Experts of a small language model.
Size: 20 layers, width 128, vocabulary 8192, 66.1M parameters.
Below are experts of layer 6 (counted from 0) of a mixture-of-experts language model. Rows are named router (the router's row for the expert), down (a neuron's output weights, with its number) and show model dimensions 0-127. Each number is 128 + 24 x the weight over its row's rms, rounded and kept within 0 to 255. Numbers have three digits each.
After each expert's rows: "raises" lists some tokens whose logits its average output raises strongly, later layers aside. This comes from a sample of Wikipedia text that the model never trained on.

# expert 68
router:143146126120098120145173122148116142166141112144146092102093121116113158154094159140145113112141093088167136128096092177130118142128100145132099126109114126121153150131117088119131126129124161153075103145080133119125103125122140172127092156097130122124099157174084146159102161172131120097113136118110147109110138126073097142170132110128126134180123161107102152102148100133152164122121
down0:174123141090113110134093132146167160139128129144079155128093142130165105124097108128165107122086147155128077119140150141156124166098144150066119097140137109099142117138154132111081110162135093133135146132097139129128154129155116139116129106094145128117110079111138154133114106110124123126139157134161130131127180113113083079114109136128164158170137120130105167112181157114132088130118
down1:137084128114153168119122142136133147112151125141115157148148133191152098135146104139126181124113157155077087080157126121154148133129134133140151113127093082138196122134140119149126118106090135142117125130135160157135092124143131154176087126135099135128128156171131134129140137108105143134128128134123112134120149153121127126146103146101130093138147150179124135124141110072130170119046
raises: "es", ".", "ous", "meter", "ens", " shut"

# expert 111
router:180167117147118115118157157126121119164083093102140094119139121095136155121118129139145100110139107097182119148110107144119116120167110087117062106085109122108151134132132098148102106138097153121109101136080144118164072163123149144150137125103110131163122106156081123157128161141130161100119134122130149103104147134102114149141170164117125134143098140111134143169150103128161111100130
down0:097099141128155159159141120127129109109125151113079155080092175108120146131180119137130131141143111118136096162118108156192110112137096157181137127138129121136109142144104146131112120102158171097099071119128153086108158142118148155099147102155092170160148139124132143145116135105112116123134140163118154150129114123108119063161146139160108141106111109118122150133099100124113167126115
down1:110131164139141173115105155160093128121141159120107113145114106132144108129095162158149151136138099102087116174125134116084099127138165160170163126175164146091093148134169117158100114089120113141140121140171156112136144114149112147116084125146100143140155143161114087145173135121107130132144145103154114143109155145158131089145160117166137139145126096083096149164140122123111130096134
raises: " the", ",", " a", ":", " its"

# expert 19
router:139164171138102096066152139124099129158109094100096128108118121105129149144090134109160119121141126097152072124109093182118113127116103091143091119119087120079141169114154104132092129124120167138099112128084126138141116138138146162153134160140096118117150118151101138150117151174123136066115152139091144115112147147099120126133133175143138113180136148108131133151128098134137120140118
down0:090136088134113116124137092122141149112125104130108137156143139181107121107147140120122121132137094122138140128107066114104158147124127156155097186129128074111111131123120097107141173115148154123136159133133106081115157086172108166168148153137118149153139104141142157142102090130146122142158125104173120139103150157147086094154129133171116132145144156153107117120109114122098085143078
down1:100165125130172137120095132136127126077191149137143138107117095129145117163116155161124150069153075097129121158149129144164115133164105146174135116113174143100082118186134099159122137130163154142147130142163125126146132155107110134118154092154108195160121134138150099121111119139176127128117115142130156124132123100109138113136181138125126128098119131157130135133152103143153142125141
raises: " |", " /", "s", " ", " of", "-"

# expert 126
router:153139119172132134099165164111099128151093102122122109108127142088131134157084135136133087098157083085143113147106114147109106111092124119153108099091107145117133139137147079149101102108105174131118103111104146147117112142107152160141111128130107134135081134183124141182135153151141138106097120146112177069137118126105111113149147163153124138171112160102117108112125099141111152107115
down0:130130101140110099087132107174123099131141130086117160117087133131174100129108174085086087150157149156145119116142126122109177124122100104115137142144144148134141157107157123168118118114132107116135129106117077152109150117139161122129136108103179128087113133112142128115151132145106094129133100154181103124146063141126104078150108113129087115135132141164107127112164109149145110134087
down1:149134171103108181103119091110115147127151090158101144173109112114175132141134083128130150103107132148109136162154153168115098125112129153189109123136100101126133108142076129108115156187134163147101126109130092118119137155131120107154139116146099119131147117131129119114093118123150087159110133123163116107076127136091133121134078128125174121082112121112146147127115087136136108095143
raises: " ", " m", "d", "ing", "s", " |"

# expert 76
router:132146153159097090121164149130103148158088114134168105107112125111124172141129111127157096084158108101174097132091115164113132122111094115149087112118099105128146163150117074100118081082121162126121117148098150128143086133113124130152128135111107133153094119165117152142108183135158141126126121094114169097103135097120079114138142134128163146136123142118113144112154088130115144120100
down0:127147133112124111132143128116105116121145136137143128122110152097122131124099123130112173088151124092135095139145179149149114162135116128163134102138128106146139109139125153128119119136132119069118161139142135087107132123108090141160135086096206124114149110105129154129124067169168153132131142164141149104115137122141118129099126200147099150099164100150125120152132073145139085104166
down1:151126112108110116121133077133132078085140118117138138113111147092087104134095080119168126139123120144157178108152146115136148114195133166130141119172124144146166147099133089138105142108164151123165144107131101151174098129131176168112134125136158150090129133118109115130155138142135135121154117151176154104111141102150087131112105151128156088106137157163115144095094145123123125123115
raises: ",", ";", "es", " second", " in"

# expert 16
router:143147126172102090113159140136108150160123099110113118110141159104122145166111113133122087099164075098187101135095123149118107141120111145136074102102093141106121157173144099117118104099117153141113116131099102142144091157127131144125101136102066136136093128151109136163141152146141125121113131120105161104127174126106109125165137153113172137168123139115122132173152091141123132104098
down0:132119126143169141085113147115143160090105116116152159100123123135119151127114098083150155136123092145067113153117085086128156167119125157117086111132114146146148165130124130164153122131130116111076114158096118146155147164091132083104114145116120123124132089114140156101118144074112151124133160103138115098106150141135090157084109101161116159161127118129095136116138131105107116178113
down1:189146139131144134177145111119160124098104121164130111146119131167153135142136147127184148108145125158127118125127126124121123157104165180127129122168114115147130140144154175130134121108091132116087142170147191191120101157142101096114126118135168112144099110121102116111107124185101144134166120130119147140101116142158122145111156142118128192097125128131151129107147155151151104102116
raises: "\n", "em", "og"

# expert 59
router:133154121141144115086157120104118160145099099105119081095149151134138162146122148135158118087128105083164092115096116168095122141130114147139096093102100143111130128144140098116127115130132151139134102161092108148128089175107154186115101112100084117143124119142126115153121142126145159109090113107100151105111159135103091109138141123089168152137082169125175144170131117122110140122126
down0:117119117145134106153147098123101146166069123131159147149149139111156154139099130089123111110139157112141082152145133121136114103138175106140099105129122151123140168143166113126093114152116143136124116132129144126106087184100085133088100146120143152116112153179125182159114072151114149134127138182115105142121089122125146111104096159151152088151114155115158123138158118112096128101133
down1:127120148145150111141114157179088111110111090095165117095166147117116152108122099120164127085119150129151089149133173107115171106096157134122154120105153138145122131131084145125135161107145111147095150130110159134138092198165126113125158140152174146157122135096101096126143083140125143129125124097125169144096128136155162136096152117129149117116109095124097121143091133158099127152108
raises: "m", " ", " |", "er"

# expert 79
router:125120139154091137102147150127088126152117088116140101093122161108139146149118119107117097113146108087124119115095140163095098097113143116147084108095084126101117139170139090108108105125099159152113123107086140127132087173120161158130125134099093161150115105162141120182104156138107135124129131108115179076107130134116095120165164149114146155169123163127132117109132100121104146120104
down0:108102123110134090098160162132146154139136142079145143176138155136124127117099097132120138117161149104133157116154150125140156126154141135151171126143123158148122115117160154108117138192107142129097103111138122103089165122136142139199143091167110149144133125112140120112145106126137161138147142147176147152095169147166162155096095119112161136120131099186136097086129153127116126104128
down1:135108139074142121142143147122112134106110106153051131155118144152132201111145099118165173115128153162125094155138139087097150131178134114162131120109101116158133152140146123155107098119128138090137132098100097148105159166148137153138153137139119131147121136149149114095150103111173144112131141180141151152109140161174112101146096162120135149098141138148147126105128128124123130106166
raises: "s", "d", "e", "ly", "a", "k"

# expert 6
router:110175145136089124111175187131142127143098075113114095074123134104126136172115130162140106104134103126139132162110118169092128125119118138143100124089098132124143138158127088125106133141084173139113103123101141137174122167087143156148116112093124154131121135176107133148119165130157126135131115094114153108126118147070095092140164134124151130143119148095148107136141093127143152112107
down2:093123167139103108153152101107156117112116139105120107121082129090136117133084116101108139186147128127122137164117093125125088108132126128114076116122122104110175152150102110139127113105122093110115099156107151117122120135106129114081121108134076129110139116147136143134141139118147164157088082089118098149146134122146126084137107139112113148090139085119122144162121131132078051152141
down3:113127148115118113125143084144139111076163124124137104153144096172119105159117117086117138111103096126147116132109126092134089153109145085104127103126098130097178133199165123102110115125099142138119164083109153123177126147090153142147134099140119089101102124139139146138108152159092137099144126141132122131106159135112137111144103137126106138123147109072093126136076099167094120116132
raises: "h", "en", "st", ",", "us", "t"

# expert 67
router:106151163179099160095160166121107168145109107133133120097099132099118143157098148163143087081152102088167095147099124158102103105138109115144110109116099168110119131151148096117109100122100155134113104134107150152140098146121150165169110146111103134142127144147100149167146164154152143110097131109110141097122132119117105088159162160128146176138127143105152141148150104153122139114112
down0:084118115145146122132179126146112096119102124082094108109136135153112169122169158141135116140108122099179106129125141121139145140145122174141120111150109122166142139135160131166149109149131133140151068152157114094149137141156136113163160105123137125137138140082075104141166145143171110143123157136149111127139133176179133077186089151127113137132154151094122132145138114137100146134132
down1:137137142151114129131139104081096131167113130137138128123152156115119153143127134115126120140099143133127077084164139138123177122121144132154106177131123080160152122129133094113109114113120136097179086138090092097119140116151145102124133142162064134124114183156083113137142090139114122134144136096133102160147121129105142115110117142160062092113126120095123118167075136106105148114122
raises: "ridge", "ledge", "ically"

# expert 72
router:154141159162102115105167136137118129166116102106125110103154152110111157124112120157123124112148090127153139142103108161120076116116130136121106114103085100083167154165102103123071090135123146136115107161058113158181106152116113149126101143103111137145137135158130123148130144166141144111155168122138157141105146133099118085136154146126180141148117118094161139140127092134112135104098
down0:120119126130076103088106171117168122166130088091122115100176123127136127174151097118110080131122100107145160127101148149086133122154169139154152103104123109157140156112113129112117105144129176115138132141109098134140129162166103133127113150161175102098146111102144150152134158127114134100099107101153110140152149144139153135121134116101132146105137187156137104131100118115098135100071
down1:154130135161104133123100126093130149111128143118135096135143105128140153135126124125158096100150092150076156130138109104105115153104102144156070119077100132083129173120135080134129112156114086109111094133184103164090142109108125137178121115125135151125105100147103163098155161117107122144145154144109149150144099156151145140103130143120161105101073138121136153080125128133127161112116
raises: " in", " as", "s", " for", " on", " only"

# expert 103
router:135140125153092131102178144139100141147102103087112109083128147086147132170124121125143100105138107109162093124114122139111113116122132124156097075099082130108109129159166081109108107111101155150096087110096130135103103119120149148117109143127108160138113136156116156180111172178149117140130147135122163120112148120087101108149163151139134148160085146120143160120156118128125150085122
down0:115143138107090104143146097137116131108127161117143131100134104116170130153083174119117125136103157157146135094126111126116091204109130105104149123120094150128136145109148168138095182116146137155122137110196126162137139147121159107158154131103122098076170194079145134121116119126104114135152149131136116128146138111156143110120112132148123133146128110123174160102121126097103150101124
down1:150138137148110174075141115114112121105139128118142120144110167123122151084100111117121110100120138137098095134128154138138146101180117139132138124110112096140133147135119111092148133117120142156168138130125129128201073130120092143117085133118119132114140144131071100087152065140134162073133121086176111132118161096127113097150143138138143100083131107087134109105145149119148131151111
raises: "-", "e", "t", " ", "s", "d"

# expert 13
router:126126163162095126119162141131131120145103081112133099098122174090161147159106119157124111093143091102137108127100110158130107121119105117149085101101100144127153151164147105137103069122088175159108117105080156122141114151125139155144132156117099118140104119161122131170119151157130149102110140114100185098123128129087120112145158155094141159153135168108133114111130105134138155101123
down0:068130137120128139124127120124160111150140143104140136155093125159163103118103121126128105124134128127109136110128167147100139140148129111124148140102148120151124118128097150125142164146155153106151137143140130141107081106145186111201141115100163109093142138151124148150148088142079109137118056131139115152134145100115166106081088084082122126082118090156129117102143135119122087134124
down1:127115088086110104146117127140135090135097097173096152116076131127121164123159117162112118071160107140153136122153099137094150127122124163137107109134118183115110118141158133101161141120148101153138109112106117154112145142109099142156145153105133128128101083119151132142114152147111123130140118155169136098097135128085172104090122153168139137121162092116129173126109146152168173165120
raises: " ", "d", " do", "-", ".", "s"

# expert 55
router:158153100151089141106171163105097158161106087122142124109105158082146153154114100123134103093148105116141076170090094171103114123149108127143086090104096150129155170156135096127120127122105155121093105150089126137143107156121100140154081129101098151145102131168119162147137130114126118115117128122133163084135121113115106109169123148146162132145131125094129130139144119108167135116120
down0:157085140161132171129154169165130111099104108096110126157127108105082149135184118157110146142145078131081105094131137192113113139118130103089159147111121122111141118135141104138149119132144124134123143142132139143134093100151143124169102162125163123127144122143178109134142150128125164145121121133109070108130149119100126054108144124132138115120127116142174154139076148136124129146099
down1:097189106136122132134115147146125088100099134133098122138118139154122131104139142139101132130128161137131137103103113104166119114136147069162116152096143079113103159123120102117118150132137112128112167152143115117071149093129136120156098159149128130106081132156091110134116168118140153099140123145147106112081155130135139128079101108176107151102132159138117162143151050136107151108120
raises: ")", " =", " |", ";"

# expert 90
router:129125161142119128132178174125114136161106076099139112085140160124138146143100115123152101125124089106139124117090089154134114111123098094142095104094099125109136148145163087129097080121109166152092098126093130166143073135117128129145137126089117127138099098149092158174099152160133135115096110127115134105118144153104111107166153153090141144152107153104142130123135096136151162122115
down0:115110107128120109137135143149149123146143140130107131161140103127140106133123115080140084194085111156162146122169120091111151090133161164109119138152148080113157099091099141099115111120104126122109157102124125091154131124130144111146072133086119112143145112067139155141136138149125118097141150124139124096146093161164126076142099142099144121120086132125134116097093113114147150135079
down1:158119107132112127088092109146106120112109141162113146143094110156094130110131170107108080120181114109156097136168103102144120136101123159144116168147140123132149145138136166112144140134092100126127115104103127127078110126100130089122108127114138090144143130152119132141120100139111108131094127113124207094126113131115119136120120134174105152126087149092147134161088073102136183098133
raises: "tro", " ", "st", "no"

# expert 17
router:116147183125095105114154141091115134154128091124167088119114125109111163159089115148126106091142111115168109135089095148118112148112090122116105097129077134114142150137130110113107097094113167133118103127089117123127080152153156149130115132129111121140108125170102137155098171165158150129145092138106159111120144149084107111155155153126154160159131182103122126106153115144110136147093
down0:124117096126123102097110150130119083095084091100126156104133095172089081157136137122125170111129123096127132074122147153140135130088119103116116130135129115154134087100136156111098117100152162153161137113110142118105122115114150114119133083115099131132148159135135143171171093163153106130122120115150124136111132149144124107100109149137101156162145115125170091105127129093107113049146
down1:141085119176136106115109120126130145119182121113147167154141101158128149081149105137124102096123102127132103110136129143091112123127129158134120109158190108138141138144092129131116147115171122137183157176154141159143149153135115144171107099115096132095169137091136149168104117105105112114118164162142161122121109090156131147120104177127125158129116077099134172143119115141127127109132
raises: "cer", " Medal", " medal"

# expert 116
router:113130137162111108094187142116110163165105101122132095103143137076126158155078114137134099080134110103150112139111128172116103114126107130141100121087098133104135163140124089122084104090103189138120121130103160152129111157089148150165096133119122156121109130145099141157105159149118149125100116101104138121114139115089113113166152154129141115130106155094154151138135077139125137132111
down0:096106158125131088119117128140127156126074124108131139084143102144136094143127113158168108141126139133099127121094145090168123134098106094098105122126179128144151109087125145129122165123157107143114117105101133136097128152098141160091110148114123151134116152103161123150110062078100146156114149120147145117148119120121112140106175158156119092094112158090150126176185112126115146131110
down1:119144106120088129148130119176168138166123138140117142109088119151113102142135166151126119129111108121120124155092160130103107152132121143124119143086159162099052165146120164116137094185133129143108115137126125172133124109157114151086153147133098107112109125081128135163125114121116150159133158118151093130134169138134146121096133140118122073074117146154148110068124154111132118115155
raises: "ers", "inson", "ster"

# expert 85
router:163151150126106106097167127125122159172089096119144110093107162091134161139097111150142100108129083106140106127117133132143113127106132115157076090115079149101136150157113110139119121127093142168106085126105146133130077113126158131138109116117110136134107116140080130174120173156132117114144105102119148121142143128096071132150180174123160130146141157109136156106165118145111122132117
down2:099152105109078156139176127109178128143118100100151131088112133138137153114125094155122124131135132115116089120116100177125097083133153128133145131146082102119172124134131175121110184107108119145127158110074140132132154166121128108093169157104136125170137104152159127149101124152133178121129133129094129099111108090167146097116074097142165136137118148129125121145152131135120117107135
down3:085128085158112131117137160096111132134142161121148154125143122159102130123102101158152109129119122146104140105114144145119132136135156068143107150121099093151136108116131124103226108114152143134131148143116170119126160155096077122126153146116110079132112106134097146155137123132161160159115145155104190121157137156091121118094135128111132086143128151122132139146131125135083167096124
raises: " ", ",", "at", ")"

# expert 54
router:159132147141095122108153151122100151180096108106158096094097134111106165144111115134132120080153080120145109117074090173124131140111138114132118121084087119118153135153142090133098108134096170112091095135102134128117123169111165140167123141129119123141120120167132131135097151147161107099129139105126156092134130126108101105145178173129145125170105144124128169160122087129127139112110
down2:138111168120117113176122157137119098093167120152134105171140105103085165124103105098133130141110183131172160116107146135128148117106110134170102162129089115103104153115125115076129110115125156147146063125125117140115134160086090082148154126143131133087125164141150151109085131166134130100096151105148156119166126125140157132144161129160151131163124134099128124147124127160127113112134
down3:092137167136138131122106124119117157144174107135113142130151156103123087150132122155072153105132099113115142114128159153125100141119121166123126094152156136121120158096162113096082113133143130090098098149138087102173120098149134106121114144150118089149131111109106123134131114074117120199119134177102138117116091089144093092098169146114147160098094138146126138123105137098138129146130
raises: "1", " ", "yard", " in", " (", "2"

# expert 28
router:149123111162111086128183143123106122155086077122163089105135145097150147163126122156159114097137114101171093147101110133101105148115107125119077075088099112123157133148131128120124111099114164124107120134092114137150079178122146132148119139119115136150085144151102162143121152122139140118125124107088149099135156143116090124159143169142140114154137165125154126159160103153141111129109
down0:123119122104140119088095152123148149134138155136121161147131111142095100085141132118187152120092131152127137142166105115133141118133140113138114154186101078134142120110064133166133127127119128124113144122153154122100134146153119106122155109144107114099130143123127119124180123135088158145099126145116114135112120126220113140148108069130129161161150088172151124141121143119079142112099
down1:092116112148101146119065142151152055143121107116125115162138112142134149159146112114132165152113123110144139096153138154152127155114119115133122140132127096133105115144072147100146100115156186100128113159091100120109141123093113129089159140142111125154157146156102133116084126120134099100139123110111129109109125099128144114114121174094119122109150079146092144096144117130162123064162
raises: " his", " the", "o"

# expert 40
router:145110162147105088088141127127106151167070107116121132100134129118126170117107142126143078129132092098141101135088090164136093117138092109150097097093119168093157150136152114121129098096101152165122102136092141152115073148136146168152128157124113115148108126134106165166114143116121136091122134142124140077090140132104095144149133163132152140166096152090124136123138113120107140119123
down2:173097104093136113133116135125116147134121135104119162171116121053120073156105145140132111168078171140115188111133140111150147111136142112090119122109144098121146166105106112125156166155135117107099160132077143148115147148137156129130088127154127099156132127130169135125120084121154146168111160141124111127101140150143146130120140128089109095120163114148120130171153162119141144143099
down3:096099139120106146134127089112153156161205140159131107142122143142138140134154060112130108094100160124116128138166103145118136125116127139140178157140121106128099093119140164103172121170130106128089145125131102133107110143141090114125145094108121117159159133165148108138151095116099137165169109081131088164124123094138142103100069125153127121104153116121156120116141108114133105121141
raises: " in", "yard", ","

# expert 86
router:139136159179099148109172146127124120149105090114150085098087137077108142149122128130138113108134102078145084131092105164123109125101134129130096093094092162097150135164113109117094090121106164119084103129092124159150112147115137172157096167119112127146122115154113157149103152160149115103126116114112158102118148148110127118153168132122132123146130165104145146154143101129129159100116
down0:176099128105132135140131158112135130095180117120133139142133127152125150179137163126100152117116155152115141131113133171124132136087110091152166144130134119115138111137141199183153138150141122124157144109178125134108106164141118146114102115138121072118177150121149151128143065138132143103111120184150067139152169135151157129135114165135133139133086150151151122140129151131132139131127
down1:117093105183114089123140150150119111117142102160129089127087149124137142120149162138132137149106166144141108137106176119112123127093124114118153145103092172159120138137095109113163131144122128119105076097124108156129115130173173131139118135116101152104150166193115143100133112115124133169163115086138104132096114092131157133083163087122110138093119130138125119141159148120182145136149
raises: "rd", "r", "0"

# expert 56
router:126159156157125106079180181126098150154098082123128115111123140124113130156104139127140094100128089096180106121098095169122122133147126134132067131118075120107132153158143090122092108130113156117090085127090123131130098150126124155153120155105100112133120139155109131153114149133157153100122163131104167085117139125096119092158160151111123140144134147108122128146164105118129158118122
down0:105068147130157168131115140124131107150072123098102138172104127144138121118129074124128134153107110157145077087130155148100120105104158199078124117161065125150112110130103135124094173149122133164133097149131129124118116123154131081130117118127170123106096146138155136106106150140122095108131114126123104122137094147151112128122152112099122141098144118094151092135147109090125136127146
down1:099149172107121129127134142083132112106140132147116080101130155091141117121107178135108115118137100115129109170148133139150114096134156166188182145115139130087124121086129148131100179127115180136154139122139122122157131087096135129136085117137129174120106146152101136136134147112124175136109130129112141156130128117125106143177143121103150124154150127133121065151142085115085167134152
raises: " ", " is", " years", "distinguish"

# expert 112
router:121137141152107139094172142141127135130082123110114120104119106123103174129097155133160124127156095106166105138079118158123102123131103116134095083100131170093115134131128120118102113097098167141105081129097126120123104168142120167123086107093119131137104104189109156143117158129172124085103143118131153114126122115115088108167161171126115133150084123121127125172139110121137159110106
down2:179085144103134115122111096151167181137109121173154113108073134159156106102109146128104129124102117137142125130142111123097092102098133156135134137146140153135112128140089153106145165108127130122101112137115098179130095170115139140101126141103189092107123130145140096138120160139097116140099095133103122092072132129143158132084077120113118129126151153139125111145118119093139114087101
down3:142119132108136101114143187133097171096125118113131150125168148143134115107123133110109116139126160148130151091121151091119093131145104084144124128131122128098146179113101133130187121118127100148126119153116109122110127115161178133163102110138147151113093129132156176110144159154145119147096142125149131162120160137086123148096097143138112118163166086160161217123130111122135146135145
raises: "-", " ", " (", ",", "s", "\n"

# expert 18
router:101146165175101161093157167120112161147110111134129116096098133103115143158096153163143084083152101090168092151099124157101103106133113112137108108113100169112120131149147096120106098117100155127113106136105146152143097152112147165168113146112102136144127145146098152165142161153154145112098132106108144096118134121117104086161159157130149170141128144103152146150146104148118139116112
down0:123140169172140110121129109105132162105120132165065127123134132125137115101088075122163158101109161133075146159171123097163115111119146202098122118162136117119148084140113151137118109175131101119126143146137118178127142155119119165127113150166113135120112168131160140114107121148142157152128127127105161119132145124158126128172127149121150144108126146132099132145085122109126077158137
down1:123139145135090139149134092147138163132108173128115101087162127115159159112158076173094157124160137125164118131136117125130116167125105133127096101151125112145159157101145123157154143110125117141098092124105064137094174119130142128127090146150115112144115120119103137105110072139129111098147144140157084131072174128122136138150114108129145151117147096121094178115135155113116117088144
raises: "flower", "bird", "nam", "roll", "rich", "rick"

# expert 32
router:123157146138095123108170157090098168139112105116147117104117113126123175161097133123147103077144103109160104119094089143109133146124088098171102104141106103106128147124116132116072111111088167142111102143085117156147100157132151156174098150124107127126118119161105110158117173169173127108137138107133148117093128130097085114144146147141154131158126154091151125134153127123116124130110
down0:114145076119099126138141110132109137100115087099127157150150104113116120129142125131152181096107198102096114132150158138094168129117147109174104104136131121138136095130134116140146164190144144132108132126125116119106134137134068137098138133129137144137097160106128091138115137179066145173167121119122121139102119145124102122117162124125103090150107126119124168114090133136139150083098
down1:143104132138150104144137157143196143141114159140118181124119109104127181098119113133125075142114110106133123149118114107163077127081100149138069163130154135129160114105112116138144102140114147147136151108141165174151118076134115136113166090122107071143112125155146118107147109113130094132103112119116115121146127115127113109117147098079134118139137171138143097089135146129154144171111
raises: " album", " Prize", " nomination", " Award"

# expert 49
router:147158147134112113101173159119097132160091074109139069125095139121133156136111142163138085092133100108140124148091121138101088114112115132112111090087121134091144138137131104119112119116115156124091111121091119132158119148139142155118102158114071130132103131167119120150097180155135157113111123101096162087119165123124110125145168133116143125160132169094153160123150122133103166107130
down2:158148164160161115085155090153150122178089115120139111145125133144097190136143124165155103143154130144134135167114122135142132098189126150126137142168128138114146096098134138157086108155113162111131120115097085123067150077101122139169127072145122116142117131150123144168170123129139129154129141156120114146105126116149164146152109114126141103112130101154122117131117157116122161140153
down3:107139164139129191091094153117126115092135156119101149136090091144139141118122175115156130090122154096144132127117110108112116133178119109145108121120152138111159172149097144164123144153084154141087165093156112118090142121133139122108092167172130120107172140149156142126071108113131132142115160144107135106130120181163139169110123146143137135112107103153145150159124111111111147135107
raises: "0", "%", "5", " km", " m", "6"

# expert 108
router:169135169153097139120180141115122120148099107116136139100147117099102143147097135142142119124128112109156109131073128149142126107129116122140100095088118144096133159137145111123082076125075164143087121153085114129138084133122129161144092150086083120116122105173136161144108166177146130105129134123117151093123161103104122113179166158128146150139118128105120107141122115153127139118093
down0:127122153114078135083125129111097138114132151176115099098134131130126166134148107189173135117102148082131146121147128132135133143124108139147108078105136140163134101177096129129214099087131155142113122097101150159165116097151129160126129138184160119188125137156114096133143117139105120120136165123109130149131165116140114136118124110100101114134118101117144129135116103098136118147119
down1:108157156140117117130129117130124131084143112144097125153148162080143108145149122125142135157094126087112114127091132147149134105109139152123128079123159110154162156137159129070160109163111131112118121141137131163134130139131094148142133120147131192142096123135167108067093178096110121186163139102091145146120122097143118145120154117124178100132151112141115084119125163150142098128119
raises: "\n", ")", "s", ".", "-", " ("

# expert 43
router:145134139155077127096158152117102133145077120107140110096122134111122180147100146114141097098134127103153114130092124138124110124129125110129085093112104129120154150151116070111111097133100171114070089134094117130144081173130140153159109156123111133160097119179127149168100151171150139107150137116112150099097156149108099116147172133129125120155114144112135136121138102151125168123127
down0:099121105140148157101104155164154117121118121126071124153166098165108159087117131171116117133115117114127141130123167100135133102110134100140155121167142131122155148069097170108149132106112109082172131117130103106132124110185147109129132141131131175137106119155166157121146131107123087146099126182095105134150117155153152090108154109113138098113103139126138083144121092132131160134145
down1:107125108127089140170136111134095120158126089137097130130122184103132103121120179134118124139129116100127180133120112116118108149169131120119126167111166117156129134105140171127119181138130066072118162125150165131103128116088116135162130119120109123139153148125123151101118134152141076116106103142134124135113132093104117119100178109112125115129124124128094114099171208136127096111111
raises: "\n", " ", ",", " (", ".", " –"

# expert 82
router:143141134129117078091151164105110142159082098105162090089121139105131157180114101130144081114154090138147096122084112157108100121143128106107084082089098144096146144133144109109115111132112153113093108139100146125139098151140148140138125128099115129155105113147122150173113167153119098121111121114110131106137148123105085126160171168125170140162108157115130156113147120138129119100105
down0:155100099122118134171070143120175099161121099151147103085141102162159123136096124167134149122137076164135149132121132128135128157154146150128156109154114088158103099145115150100104127133156125156099133105128161154090108124114127149090105103153118179127104157111130126105106156158144114126092118141102089065097176117127086124119129139109113161122142147116136118139093144116130128124139
down1:130125113121154097128113131117120102070119141139149121119104104128154143168147104157151137128115088150164134169121117126113130150124127154166113164140171138145110136149097158170127171136161130149093089096113149125173122124152101144095117129117122106165134104183140113132144121079154142072076104105093091108157138148132111142114139149112142151109124131182093129119091149130145149100117
raises: " ", ":", ",", "-", "us", "2"

# expert 29
router:101150166177100156095160165121113164144110109139130114097096132098113144155095147162139084086152102088166095144098125158099105105138111116140106108113101169109119131149149097113108099121101154133115106133105155150148099151115148169165116143112102134144130147146101153165141162154153146111101132109107145098123132120116104088161159160127151173141127142102152144152149106152123141113110
down0:157124138121095102117160181185147109132115114132118116116138102109171153157078138090098095150130134086112141105162137123118099151141117094147087173124097142112112132096114132175126151071116118127118146131125148185146133150112113148146133123120129104102128138145082121146081124104136136167128104151127101130120141151121122138158131079105152148107142146114132165155086095119143143119174
down1:120107130145111141151144147125123097134143124131103092142131130112159129134157114135087160098140104147121136145094079157133129168140151137143095104157123156149072096131109116129149135122107170089127115109105134097109114109128160179131138136156127158104089149105150157132154125128156149108170147106131124130115088100117124118120190120115070115136127091139157068101157127103153093176111
raises: "with", "whose", "Other"

# expert 98
router:152136143162115124134147169130091117170086074127159108117140160107134151127115110162148090114135109107182098156113094149122077133121129129144086116116082137119133148137123093168114122134119135150113131118088134143176107157089118143147104182084078118159101091160105140145080140148118132115117120125126142112129135132100096121138155172140145119122126156101117115143148092166118138124130
down0:127109123136156077137144098101153126135142118117160152115147113111132101123121124090128107121114150136090115142128131131161143169143140131138123153197125131156149108128106109124132118156136105139164129167156154084127150123100106120143132114128146159105140086124124141074149198085177100095095100164116128122144153106125143133122186127160102127144138099124099089136107132143136081164091
down1:092136131118159168129114143133165172100130168100125135114094095136110165084159101125129139120163144094111139144136200105172141128128121128144140101127142154148152132156123133117139136183126126155087120144129102120139153120117151124133170148119127091136149124165139132160133093130159135099127141161123131083132137186117161130124125171147127125112094096153079097144125107137182134137095
raises: ",", ".", ";", " (", " "